Experts of a small language model: 4 picks a token.
Below are experts of layer 9 (counted from 0) of a mixture-of-experts language model. Rows are named router (the router's row for the expert) and show model dimensions 0-255. Each number is 128 + 32 x the weight over its row's rms, rounded and kept within 0 to 255. Numbers have three digits each.
After each expert's rows: a language model's description of what the expert responds to. This comes from a sample of Wikipedia text that the model never trained on.

# expert 62
router:116130123153130101095101085163144105151148137126113166178155174132166128137187138102140081154148158151100127154082120122078155070120124086108119135070169134169088097171165119094111147182183146130146121161146174124122139153129073110102061179105121065093117082095142142085112095081173154168142114150121084180114123083085158146156136152126158075151164135131083140140119090134100134114154109049154076138200125115122089105164076123145128087140089127098081119119116120088143126112108166112078094082119171092114182088106099158145107184100141132129128081163183138122108174076132163182164103085102095075099167137065156132062092102147137137135107106147181183208091163150152168116112081111092147166136118148105066123086161141134108094139116199092150105068184066135154096093129105
Naming and closing parentheses

# expert 23
router:111143068145176122112089113123125077167076104100144133074166165139163118120112129084098063138133139157082135114107119166088161121134120078101139079081118125093108068137133110099071165156099091089161118144128137112106188121156109064116114178141088081050082121116113171162164137123157153140165118161149114159123173096100113160165153134116202068140153129140123123162108075131096083090134087141129123158106107058122140087108067112107125124194131200201113135160158094087146084129094125078116140054149166079072094113102095146124093112123088128162149114092202125180090158116137164163140096102140147115145147112128135174117139087158192139134118173118160171183122179188094157153104122136116148152134142128065060090101152119080119137138121189109127108092163084110108164127144110
Election and reference nouns

# expert 14
router:061121114104176127123110108086127118123088092122183153163175180167135131104169095148133124173185147104083086151100093172097129123122121128141131134106159127156122145181166119074099111144120117138118129196175166129123170166150074142095110179104155095141101111087114076119141114067116176158154081152109102160129085115118108142146152101163115096140137120136136147175111100149070146113114122068109135119159110108151132097170123189123131113151097164174126099145136143089133062099106122110087105138150185069140152076124109203137120157115073125195187111169082151146114153084146154151154078180110158135077165120088145165134084112142193140121080107070170198186142186101173154101099095112150186206132101104052116115084117136125138146161141144135104148114140127099174146083168108
Prepositions after nouns

# expert 49
router:103105099130142117101103114129128120153119133125130152124125149151157118084183152103127097170122112078116118179135120168149187081179166079142171107098173114114095134185170088132146141162150136081163120138218147079140144197150098116074088158117113131070104078077147168108093135041111130195122133129140072167065140102119140141140152163134093129163095097102152131151091092175108114102138094075144141136130137114166096106151122113116076077150098136172151053165109169105137076067080126097084074103144144138104140125110121092166156120130113180125157067101128087179098133086130170152183117117091155129140187103087127172118128131158151143102107112148164149128153178134136123130142100137134143141110084165074098099071106106145126145110143119145171067057131137118165157056132085
Surname endings

# expert 60
router:098127089127122081089069085145102125190064145137073156151108174149109108082138152064096061175125144098111162125140103141144141084160127098090180111087097129099151070145134087068090121161125149091151135116200184106106177146153094118109070127135134073092104127117083141112116119102180119125144115196147082157113114108134128148151109110145081067170095113104091108135127158108073105134183116144127079140142152127144133087149088121085107109144126166196104111137092190062153068113110191099135102052156198110114160061139117159134127126113130161172164079128146158172179172069130135157179117157116160086127169091135157104102107131149179091111153142106139155183168130130154164124110143163110153170086115155068110129120136125060101133138166134145115064096144143134144137104132072
Commas in lists and citations

# expert 56
router:126167091171136080123150070159124124123081124095166157152137105118140142057118090142107098203201140093120153164151129159113128124120082096106180143129122096152107134181155108079120125157082137151153111161165141113089123143126079068101146136124148122066144089113070112135110076121154111122122132181167106166092109095146146159143187161173122131173106138126137060129139080193137137132160113068119076147190135127079157122099088106129078123146127162211080112074172122032133077131088150123123088101162136118088171149130082176112147125103054181168133131094131154131139182099150139096173128161099155106107180097147173155104143121152165143092105099151145144207083140172159191121131100111104121181106094129066122141109096133084128117154090128076136095103180111091079139138081095
Chart and tournament table entries

# expert 38
router:104132138138147091122127107129116109129063119129106112137118114199115119131147107090142082129137147113079126133121153178092134113127075068103181088065153146123126116157188082110101144191131129124153103202127152097111178112117080064138097147079112106098113105089059144136113099135145132163123099126123087185104109082154157106122182157132166124180089142126093119105128124142122132077159092080125051139151153068129152107154095098124095120182105162153081091147106079108164121083127149064079064083158114127096199081164126120118067164100086162146172107142143170142160139168135144133136144120125127120094113140095140121091091108165135119152111107130153198185085184141160172110092114098130143166136172133117086091094149159097082104149174166100091153119108092160153121094187104
Foreign names and list numbers

# expert 41
router:123132091155141124088083075162139095110121093110115142107181145131136186104186118133094102187142143147108127150151131118149080123161122079102156141075165096151076076172148139108073153174151134101168087107188173129131183144134073105088138154127103087101133130087123144103103158067166178139130107124134108140114096116079154173132163140149113109141169166121128112164081079182087136098133079133147088173144136059140084106104107159113125094176135176146134142143130162119168097040118209089084129094163148121136140074114102095151086136017098155154173089107173134172087162138123148158152113139102098106110142153111133142109145117150127093152118105092114164132144159184149118102095138123161157147124089150054119100097159102090138152140108183000126116049119124139123133104149155
Sports result actions

# expert 57
router:107138121172184100096099093171111116119136136155131114120163118137129103097156123152089090124131163141131097179119135186089102098127147118142187107132135083131107092178151136152055105158126125087158090110199175149086114139108070085104100207063082078106122102130071171134112114089092152163116152166109062175087126093094121127140133183109166107156175138114126140161101061154147147107156092113125084189170191094144148147105134151107056149152087153162125135126082162079159105088119134064089085091144169100073119079105139155142110135045131189194139129186174094188124156141117163140123153189081097143068125130090166131142090152124150151115131144144152181171070142126172149102124094117123120184129105146052134136125170103051131136178131198085152091104155091083143185102097129
Athletics medal records

# expert 54
router:078113083181126133067087108123148072130111110066086146100164163156159125106142170145137070168149157113121129151156164111105132107117094086096195165086186080089083126155145111090103132160142155124155132155184121130097172151116135111121108189107103120092087104106105137062118096104208181140150102121133067190101067100071144179132127161158187077173151146102138107151142118146166148094139138074136110142196133092140129142146126096142091103178076186112084067158105082082115104130113171110124102105157113094104154115074122098161124187101120135157115119116227168167171185089135127144165095100118142092140171141070177185091089128153181119128134078091166154158081140127105173118133128150139170150102126121107082094086126122137120126141091127070129078097152100174116129129124104
Descriptive adjectives after the

# expert 24
router:098114089156182126080129103130130118139128125101123148082128132137136129089139117082069104151180136100095152124147090162156182116160125126126161122079152089146161109142121121096115168142129102071177105192119122164109159133113093059082080182106130087126080061083098119065105109107105181146105073162073120157050106147112116162162163126163155132138148139146097088120093106162079170113119107065167087177150134127133091155118089164110114073144150136171087070109123155085127112094114115098071055125177162091104147107099146134117103142072121130169180094156155117173126154156132168153159094117120121095095168128139178125119098103181123104112096117095157161168119166210113154104134119116082170141116129132092071063142117120116118147157163183079119142115153091106157153090158100
Copula in definitions

# expert 40
router:107116117158155081119164065135166125191099102110150170087134140152138138130173164126095136160193175097062130156096137122076162075106052116095112164082177086141082146170153121080072115140156111101151105136172165170149153121182095100098052127113112096095119119128128129088172129099152121186149130130088065167062112132131094188132152170149127120125123107094139096169092079145082137150144117112123096188145169105135126162182125148152103081136104119159099072132109167094152132074117141111109083064147119120127127058040095142143130171121148137150158127101182110174145104123119131087157072147114104129144183097146148179081079067168133141135121092136154128176104199133135137117109153166193150167090105170118156104057106089115128168128160159052134095089186123072089122066138109
Money and measure amounts

# expert 47
router:089129111188153069086112122088157088138101116088150110129147135179157105072112138110088120169129148100071095154134102188093151142179092129120129121105165127134135137148169081079107129172149097089140104144193164101112189133172085083145067136122150089110131042141104131088126115058099144155156117165169125147114114096134136184145146152136114137152181098108108054105073134172102172102143124075161107159109122119165134164168142117111071106145110150156120065138107149098190048103134125083110086086132099108021150082079170124148154131142096166140146093188179153125155165086122167104137107108117123126120131106121169159109094078180157129118092066155122132134112161175138140145137142094118152161090080123125124109058153149105148147155074172109138083053156077128099155141145036
Sentence-ending periods

# expert 16
router:119124067139161122111140126120150114144068097073113141150160125159146118139192118096135099153119162150100153163131163143150115120179066092133117098074117111101142138178169147123104160183118144064146081103212169109100173137146083127108074195097140151115068140074111173160159114138163097137144040123128068184089081106134154169141194113157135152165141121097137097098073088107146115076105121121119065123186156085131149112135099098132098087156133167173102143138193136119155085087122162141144124131143132095068174094143085183165133128135101183178139093158112132160117172106114156109103131135113144121151107122152143199114125097152133124082065100160111159159141139114139147103115138098100133128150152129052089115081128161137152162175101113110122076094152108162157156129106148
Numbers in table cells

# expert 53
router:094113089134163098096125112089133081171110091136145101142171185185140115105170188105161108165159198089127123150121125122121111059078092091143180118083155124114130117184168129109097143115143087155150154148126189118137123128142102098131061204119151110093101130093084109089116086116152149179137074133116093167086087105110115209118134167164103156154118096076137113109130087164113141121103137075111144147180163137139118083114136154165099073135101166155106108138175117117138145063156122079071074079137145093137131068076101137160123133073122102158177158139177163162169148112135185074140113098126153116133144167139150164132089149147158081140095077099107172128139180170150157088105097126165127141109117140084145130099087142138086170187128098076077092071137068100117128105137139
Table symbols and units

# expert 30
router:092101079100173109139133119122145127134103110144112116143141135144118131079131111131093123194143131128078063136130118165131129109159086087127162149070193078125124131147160159081070129158166145132180151155188156111122175160159091088099107131078123091076118131072094106111128154071148116131078088120140058158094158129134123181178161152099176113180141152124105115186078119140127115083122087130143080182145099068123150105119130170158136094194091172169115099120150103115158071144148122056109117124172134121103173077104161169159134137137144210155188105132172150140078203164115171174155158144110155132119100164135154156076088162178136137122140096123155160149090191168115158118090122143170118153101098117098092165089134093071136110141152140047131124068153131142110148068153106
The word as and scores

# expert 6
router:129143154145177112086151103088124104117088123110108100117137128122165141130173140070099074130148173073127092137109145114110183095155152078063163093105144062134128145161135129140087168171176141110165138184145144119132217159153103081102106164135090085123131102102058143099148126121176142173186106118120051140131045102118117128145131127164190128174143156166133105142096089166108210123142132110160086131134178083177104119203139096133159102173087164169113093114112100108134118097134143115127107144156115087121150140133128142125121152069132124162159106124160130175154177067122152159143130117102127088110172148140134132131070091125176138107136100146135181198113210132095145105144121143119165153092082145079113089085168124102111139168112133101099100137129147116079153118147106
Infobox and discography fields

# expert 63
router:079104113181151092071082089116132096113124121161114180164122177135117121132168141084089100157131149130111081127100137166136147123151104128087129079121153122126065084171143090120099145151148084078156115175104149123082154155133121108096103185104115126121099075084086144121140087067145115153149107168098119207102089116106138126177141133160159133173159115131130076157131078128124145076137106080145074138127183173174141102159133128124078113162100182176102069126078174089171082130093140100103105137169165119113160098104107152150115123153137150150186104154114125171161180122108170103130088137108113125110151084121178157124109126176141147121101091155176174153069204185111144094124091132110167195106149147063142126136129088089133131133140187117159096101133098124137116110153112
Section breaks and headings

# expert 35
router:099105120153138143111133082148118117152121119120085127085179159115135112125154134120110090151124148119097148172152090122122163136113086110088122099095175067127069103146112140150121123144116127070145086143173148125105181154117111077111107132080104091100086104083074118108123144087167162137156081128104121183088087108140132172169148183120139118162191150167141100190099119169057122126102095109130061166149119130178085133163150165150111112166092152191081096164100160036155101097127130106117107100164140094139181080115097147131089129069116166132129093143176107163132203111119164142142141163102127109119125114064165174086107132172167150156118115122085162171088211176109171111094082135127172167104121192089078092135122145089135128147179182131148086111201137098148159131124071
Biographical past verbs

# expert 36
router:072118118151151095106143094102194092134110122118121159099169183159153148137181200051118095184158174119107121122129088145103170107132082134105157088107145092110115154123195084111124110155152141140151044128149169119147223172116110088090130124118120131060106101122099148065110079115167132167131075117107087152048093108129104173166183163147144130184108123158088133159087085181082172107172076089146053144150197107151139090183118142147111071143084190125080122167147094073138131138126117092073071110177151130124152079111103148133111168123067163115147075117160104186199163144146172133143091130105135076144146094136171170127112113153159114163134149139140162130141175142140133134113107121154178131104111160066105159134120168124127144191114111119154094133131100081156116116182118
Military and war names

# expert 15
router:090141082126137108130120135097121091159096107099163104103116182181137132100170153090098103194105128083089099143173135134130167121133119100114139165082120107167163113135134138126149135145114139077163108122151181123120135137157140141135100162116118096071087124118090129102149095111178158116119051118109063174136113107099152145124160111119121116153141148093128133187092129114074140070124108087148113124160147130198133133163094136112091091124080189145070116148126169092117081071145133131107100088141135133071209058113099157118066100095142113122140089171150175157130148086129128145164119114148139079097190090142144159119102129156170117129130148136158180160136183145139123110157138093111166135143117166087081107089110149096102155179128171121079107066157113121174133105184134
Pipes after table values

# expert 55
router:088113148144188126094057083118107084159136115142132186093174175115135148101179150100161116144125129092085108116145115186145083099142055101120162115048161171101140095174163096080115119130144146074137125181179156147163181127134093093115119137100154129075066148119106125126093142054152129165139102130142053192099138066115080140137167162125130149122104124102108094148106041164145122099176080137151127170191163109127145137131088131143124078142083173126145127129149132136128133094088124076060098066160134113093134100116076154161151100080110139161188113154121137139125141073123144146177100099069119084164166135113139147108099123122140123134116098164167151158110176160102139117087133180132165138078120157122125116066092129081079134144122118088072135059134119165126136121143113
Word-final suffix pieces

# expert 5
router:093085068133153113042096130099103119128122107154148141166143176154141128120129144147130108148128166112133109169101123176137147089112048128086130104094154139128139089172185124115081151135157124100131136185138136116138152127145114102120081137148123079111113092096125158128163113090185152110117094135090122165082096121135142133172157159143149082139183160151160129185088100131092114089195096114159086157165121096159122136169129156189094124178074198176100079127146132129136085141127130096132120085132165089089111092100136171155156103061129131147170119135129144166166166121132192151132083173106099181120114091149148159165140137189151123135159116121105093143110161128150163112099091079124181133056110108067067106088081103077168113164119112109123073106115106077125137130105102
Prepositions before dates, events

# expert 8
router:078108108128184073097116111121152085130061118091142136127169154175173084111178152107129101165139149045072155139144113151109125140138135090089166088108178159170064082206159095107077151165099100091152113171143161077117164166157090110117127167136086091015095084088085119141215140136172129137124115131136064165113128061145155176143150171092165097144156091147171097135066146133101123070163086126150119164187121094158153105139088122153121099133115208123104104155079128064177122124151167117095114083130167095095179087157153164158110155137112133141157090133160142148098147121128189131178142120103120096139161105173152202098093108138127142127138097079153198170103170179161194091084117164140149163083092141111120102148131132093123132161132128086068140107149103102117131098149114
Sentence-initial words

# expert 52
router:093141084167154089057166094155130127122065133143153146177118145169139163106134122112078133180115122110073139173097126133075144091147122102114159082111142110124107113197155085119108127179132147111146134127207149100096154131130115094076117175109109119051093109128098133125156079096191179158150088161117113136135090133073157144151172120096169113198176121128148036136100066193106142120159078073162067164152122077121182116119074125095098131138112118149069122150163082056130086092125189064097108116141129102106107084090103153197154119120067143172144083168156110156152164133115137163178144151083152179140132075097150171093160094151186096110136087101107164147119130187175174153098061132120113177124077134081113116059116138118138122178108130117161095093130128146162178113146132
Time and abstract nouns

# expert 12
router:096088108102161097113088107126124096103153121110147144113158141115169139123166128133086133131153132123083165188178150173143144115146123108137122086096143095130154109141120098131093154187150108127146091152131162114118124145099138100136075120102170118137131100082113111072118103080155118145158102163143042128060136157094136108154175154135087114178126134085175091110062138132062121089157108133164103124175151142161093102204129114092124108119070107148110090140155112097129093093116098156110107082173136092116186069104135164103141142118097213144126043125121107181145131055118150130129142085071107088133169083111142160110071118145134125140147075130142145176093158190115171099135087126112163145092072136037090101069112164113133143158103173120150091087167087114112171075151142
Line-start tokens in tables

# expert 58
router:090098113145131094118112064130156078149161091161128121083113096157161116109117130125063143185132181108135129110148066176164139142088097088154143145089177087157129074155148104118086143131119128090177133151190183144143168161170090122107091170120124144148112097104107108065117128076126137193158164144122062173084162142146151183162120163155104122187167084131144146142105103140098138089149100075122100160160179127138130116149162152140086053146101147152128048146116138079150144081136128097081099096166146049083138116073118079183134140165120135163162139175130126143118124108117136116143094129139138168140147153118168114124062135137177117102148122187118156127095169113112155102148082157145143171083056174137089154070113096158160124156098154096092048087172115068096144105084046
Mid-word letter pieces

# expert 2
router:096124090135163127083081086176174110111051117144146155142176109193140124095160110116133105122115149055115136141129141164102139106169095080066146155073166124176117069199103109080121126171115094116160125189107182098141120147138084110117089117071112087071092128078066109105146132137179150153093115159100094133114065070119112160123161126152144108167143104131110143116123142154128137098157124120143050136163141159137098119187097142141074129154106164140126107114136185091133101105137160094089127081164160125099144096137134185136118212066108175160163077152144152130117180119108163159131116146084154137112175126171160140109078104175169156091147155052173181152117132129118175133095069095149190119069129129073145086130112117121144135160131105137119143082186121135155152094177127
Section openers, headings, punctuation

# expert 44
router:103113114121169120136079062141140126161136114115125137154158142118109158114168160125094144155130163100080124168097098145172114105112102094124125133086139128148131062191137134131055149160147110091133106132184146120117157144141070056106106147087137124123145085066129159101130190063132172129135092128108075143075118105056166161163163174133148097140163177146127110156096083167093123124126080121113111141181121060127110119106124168106125080162097141171093136155134133092143047072131210080061083131158168108117112116092146118126073117093094168145172116112168153185118142128111152141156138132139109076086134146101157187104113116133136090135151148108119154139129163167137153107114132104154134158136140168048150134146104089054155152154131174036104103061131083132145160095158174
Sports match narration

# expert 9
router:100158060100167090077121124136116124142132066075120099099123140174147122075156183142122129136131172095120090118144105147130140104155114107112148089094128075153100136124139090140088165168142166109157111180148194151083127173156088090112096185131119113127097093100102136158079152077128101132114159160105040189090069106090158129112142138144157108133184113125110125167110130104143187098107115098168099165135126110130134102156112179169108112113108163182095101108123118120135070109128152113102121109166128069116168110116105168143126148136137170178149110163156160161157194128125134102162084123113121161099143128140156170151077093142115120084146086092151184186122123114094121094124135122165183125114145163030092122138150098142164152128133141057141145059192099097106158132150118
Table cell separators

# expert 29
router:138125134158155107072084118120119113137103106085149174134152148138163123060157113134160125138154117147108154160102144129125154110147105149104153108092133153118128086176152105099097156167098096152151129116177161098150159182149109064167082175137131048076098124078123146071145071115177112130132097156148059139082157152115132174113161137122154105157140124116120095136071087107064177052127117086139076162135158062147167162186132108120122166124103164129119083095098159060125089108106132073080132106154168123086160123131137169136099128096109151140177075173171108163143185131119142136138105126130131084097187114128185157147072092149132102108096126117157147116147148161171124062097077168139149131144071150063120120123124129128142128160135139055080053121160112135129093050143072
Digits and word middles

# expert 59
router:097149088140128107094160079139170102115153132114135119097120184141107147112124108091089113179132168076106133132147132170124149087094116127148147139091125090125152080178120108062116123158106075110180143149180160173129173106123123067140107136116130149133103109095105111116151071080133098144113104165069074165080180086136103173156174125179177133165163156168126119097064056126139130143120130113151075176137174111119090149165076147124077097160075125133135099122148177074180104135052098109085081123127146049164123115125154165117115142101088173140130108138115161152158151111133156130152127092062087140129146119141203159114064090132157101153124120108152149179129149098168124130076106135159144134076124137096130086118116164094087120182103164077136101129186096081138173123173146
Subject pronouns and auxiliaries

# expert 33
router:037113064112137088078086105107168064164117108097132184137141135168127143066102130140112101151137114117103151176092100182160146119137089124153171116116154108147101130191169121128101184157122113153157122184177140155097147179115132112153141138125099093069118091155107168105166083098145110123150104109136067150066133148105135133144167145137101138177177114111094147138102121162064135073139081116144075138144112143194124105202146080121102102122125156145113105138120103114164095076133136134086097076165152100130140087128164160126106079082104195159187092115181157137154147153135162150144077144105191149082149088119175181114065124177168138145134163119152131149133177155139117059143098121131174182075079149063133096061177130116114080147126159136134114122124100148138157077139093
Mixed mid-word and filler

# expert 43
router:079159135180188085068073122161141065100081113115123101132156128184150159112147106128144094159156145128114141150111086126183139128156083086055130106097154085078140099158190130130114180174155121090175115155154156098164194156122098095114108148096134116127084147114093188092175119078145162173125094118121045136109105089128147177154105132177130106166148109135079130138077138150163155064143090077156123162156134123163155107131091143163102128134124129141097107124106129142189113129138143118083081124094172133118167113103139145131136097130113123133167102127157140163183159116116187109121095131100131142099136146168126128137143126137169160158132109189140162165082173143112141091096085116136163145092098123081073124095172106140112204149148122086088087063137089111164117085094099
Scientific adjectives, numbers

# expert 18
router:108116091137184102101116097121139113114070090069153105169136213185123130109169144155108081142166144107108115177118121154132155117125083064110134137142180089138110104142186098100133137168150108126151131177138177105108155119172056106135079179112137099116114101089063123101161113063150115122076117144138096196102088092092193130138193139130152128177146106134151143158121068172114160112156101089158135163137124146148121099167139148120090081124096153172087079114136136095154114061062148100074122115137123112127153060091117148130119119078119123165178089140132128152135162130139167152115119142117101132079138100152175173102132092145128114100172086069167154174103134162161184084092112104101169138091139169031106111116095148126131160151067171150108111130151115100168169086159122
Birth and family details

# expert 3
router:090118109142190098127092087137138088141080104086135161112131117188169160079110107142111101137148186085134098139143114174108149101122078144095152146073139105091123120214112127074106144170151134139176133142183154124136195115083088073098070168056117092096126126109130092099157122088190122128121134147111082165078135101077131148118160131159119094160124132119109106081126106136111087096177120133145121136141118081151133106168123144129128123126084192143110130153148135113141120089114165106132111102187137070115195100112114124165083196092137143169145126122181155190147172092122140121149091101084103117098199145153168181108117120148133114121132155130087149174104165156172211106054081116148156175091071108125100107113137107125132117138162131117115160099172120080119109132099087
Section headings, table headers

# expert 42
router:089106057103137106053155109115145115141134119117170131108110106202162130111115161120111114161194159148082100168166095174116174106116106067089204147109171111102092133134111116140152144133143137077168132128152181138131138119114105052095102176090150124083048081093103108096136113125198166149149080145110068171100126140112159159118182144106141103110144149106117144165062158147146134073167095073148112177149126106159099141134088147120116145116099199187085054174169110066184071093124147109095144107173135093141154141160100137159093122134143154110133122124144106173138144161136172133095117137092138122123170144154132165074112096170177094148120126103120120176115177139142138097103092123124145155140101135122075140126159080146094129148144095068159091107182091166113144074077134
Infrastructure and nature nouns

# expert 4
router:098116121111123070060104078190140109142110088131095080118140141149137133122139142124149083145158188133087135145105089129130144086114157068112131087124190112171132092150139137104126146122160144153156127090173148129164172123149097122095110149142181105108118097109122166102150127080174155138118127121070048150126138139116171117157174160151114143145154148099155134162100123159082157136164079126157128113181114137114085129200063162158098080123104175172106088100127164134173053078111152072097074092119174073127128101073109140148117112123069153157176082167086168140092120093141136158126110135124144128095157096099116121131077128120185159151096164167122132115095197201132104095099129173165157172107091143031113096075123140140119147198152131095121119061156128101144106106157138
Foreign-name inner pieces

# expert 11
router:124096161152152103105122079152098106112124092092131183116117175143133155087147149078064070125170152117111135141075121108094157076098107071097107124072153075119120101116184103102109147156142160120144087168151161077102135130099133103119093115094101100130063114129104141085155158080149158188123104149091095154113080053123102161139133161123206117166163125070126101132119118131121165125124090097162070177158170086092100124115119113131097117117096114124144079111122118094132120079131140120082072124157156123139159105121160132169123144061109131170130127183187138140195162118117201173171138116091130072114147150146162155128041096148144160148168142117162158194091187154155154164117124110182167174118115147106144098084140127104120120181134119079137099096186128083073136090144111
Determiners, adverbs, nouns in comparisons

# expert 0
router:080135114120140075081108095132154105109078119115130121141131116194173163112147121093118127144146194097079116159117119170081168107161155052147128133081131079148123091171112129077087142199112151129159102158128164146135147137119080104117106136131146098123109104134103104151137109089175122175135092155090123173170134096133147181159178129188153125166174089083134135135124127155136170076146074029151144136119145083117118116172139137145115128163100131147075101152110178118187073114074164070075089135135156093087159130136101158154131172145115129150198106185113148156158128104105125134169084121131132147142134118099169113140127106183120173116130091106151198192146202152087191136127075056095128157102105129130082071046134108143138141152127162130088104116155104062136145131136095
Taxonomy infobox punctuation

# expert 7
router:074158087141156123095111076150120104141107138036145117090192164220122119093117104106124149146143129075125110120084151125141146075152070085124121153065167119110099111157169152089118186170151140147147109164153139142156149165194074127127054199105136102131101094100115090143162114075118163142105126130141064162124097150148113116166144187109179079129152148114111117167053151160114153134135085119173073162158134092180094144160081137128089090179091170199080099138128159094126108130129135120094112136119152105141123088079121127140111153146145153165143118137096128159148162097123171127146137152128128133094142075139150149104134098144139158121137156157170163169140168137134171119120127124146181153143085194057104124144118116089115108120163128108167148096181123101110117116164140
Infobox field labels

# expert 19
router:068118074126195128083112112133132116164139120111131137091167137156194122112140129105091131155125138110154150141093111179132155104150124120148181163115126086146116143136157159068131133119161191144151122103186149128118164144175147096123099182153138128102093087097131132112141112099134103175107144131114113144155134104146139169178164150170127131114144118091135102115108103107089153121164060110179106143135181067172135092089085096144092103128075124179114082147115095105114117159102130098143122078160207147102162115105124137132081092068100178122164074103111113190106156072121123178162091096099132135107121109111142190110098106148143126148154147156125109093121200129132164143098133127157144137097110144058103135117128082120127113161137155061156071056172129154153121086104145
Name pieces in tables

# expert 61
router:136159076147147078123130089103126100155094119098112137118127138214140131095105141109120143162148124100127134131168136165112173074147134051075174104087142115109111108161130113110118115166104112128160161178176184083171135130154104089097101166075091120115082109113103105131120090085116147205133064206122077184083055125091103189118142164117146127192120109139148082110070084183110173075200128090136120157140149106134119135171121146105142120153133149181098100163135126057140130143121142099062144076152144141114174050112123126174110116119091098134160089142125190160164171117165099123116116152120123155115214093167183190087133115148149168112097141095140178132127185096172136103082114170114140129086135143104098134128165135153108146153115114104126138102163126088170165099120127
Events and demographics

# expert 28
router:071147089139157101096088102192110149147144090108077174130122123167139118149169148123103115140175130071075113187145122120110194122122107059109152080119185113182104131153163132086144145171144148127150097121181152148180152167098101111088063130059102087095133085103101142116123105052153149190108090135148055168086151086140128130148131106171122101156134097124149133104129074139130164143154122144145139164159189147140075112145109097126122063111102177167113061143152144143182076056103138063104102080158183091134167106114097120170110150115133116151127108171092107120175142092141118149162083078136140139106142089148189155116068081138156132129081157133113118186139197153158159126093142151126147181140116111067145100117137135093133088133150159087107106069145118111168173094145107
Nationality and place names

# expert 13
router:098130096148144113051106123097111108126129115097130155131132140168173138099155145082113097178111150092133107198130062142106170090132116089091158097071183079144101116142204050088116115175110140089144108151180184113131154145151085103091113135109145121095066104134102119100134077057187145146124102151102060195117087106120150124133174165159135122153146155130097096124120087120088093087132137072137135166156144085159153102170102127120085094148141168130120087096092149096126059089118175077099075061162145112122134053131111211184107107081070119177151084165179114149123166068140184177135125155153167128117144087115164177075082113156152115110131143122133116169093135169134169125127099161151150184062075112116085132130124145088118100134084163128129065084159095109195163052127115
Time nouns, relatives

# expert 32
router:070091105164147145125115110155140119137092109097153140139116132199165147148172159099113102130145171090106139188160097153098157119154096059097132106104123123118107113190144123124100172174099138077146150133146140093090152164159074099113088174068126136141093053130116108095123103067143170110141145145096094175097166103178071191164163171147119093192147113157110147138144113162139100081106083096151157153183098130180125098172125146158075067128146161159151085157111124068153097048137114113099101095171122132066181096100119138142091096155105137124216104173165119165105115092121168136151118130084098148105125112119139147107056074173144125120103128117143129190116155143111184089104079131113183146115105154129099117104105094142148156117147128134143115121162106117152154105135119
Historical and church name pieces

# expert 51
router:127110103174155103060114114108113092114083107114132160139124158135173143096113124140137109192153150121107162152185106151153104141115053097122187077123164135163130133190169090120140161156147115115144142169182136139108126141091106107130059132080097099089086147103143102097111061083119110132100063138114054188102146129164123151105130167169158134119162160128139152132136168141112145090081125115133137182131113152138117119114121097134066128191097191182101080119166105078183073088139148095097131122152115093085156082148090154163106087146123171139127103151159121132121114119110179143183098164106117147085124139125136183089114097152177056134092113135118139186077134113119141108118121187122148153126138118125108101057097111143157139146155107129147036092177085144160100121133068
Inner name syllables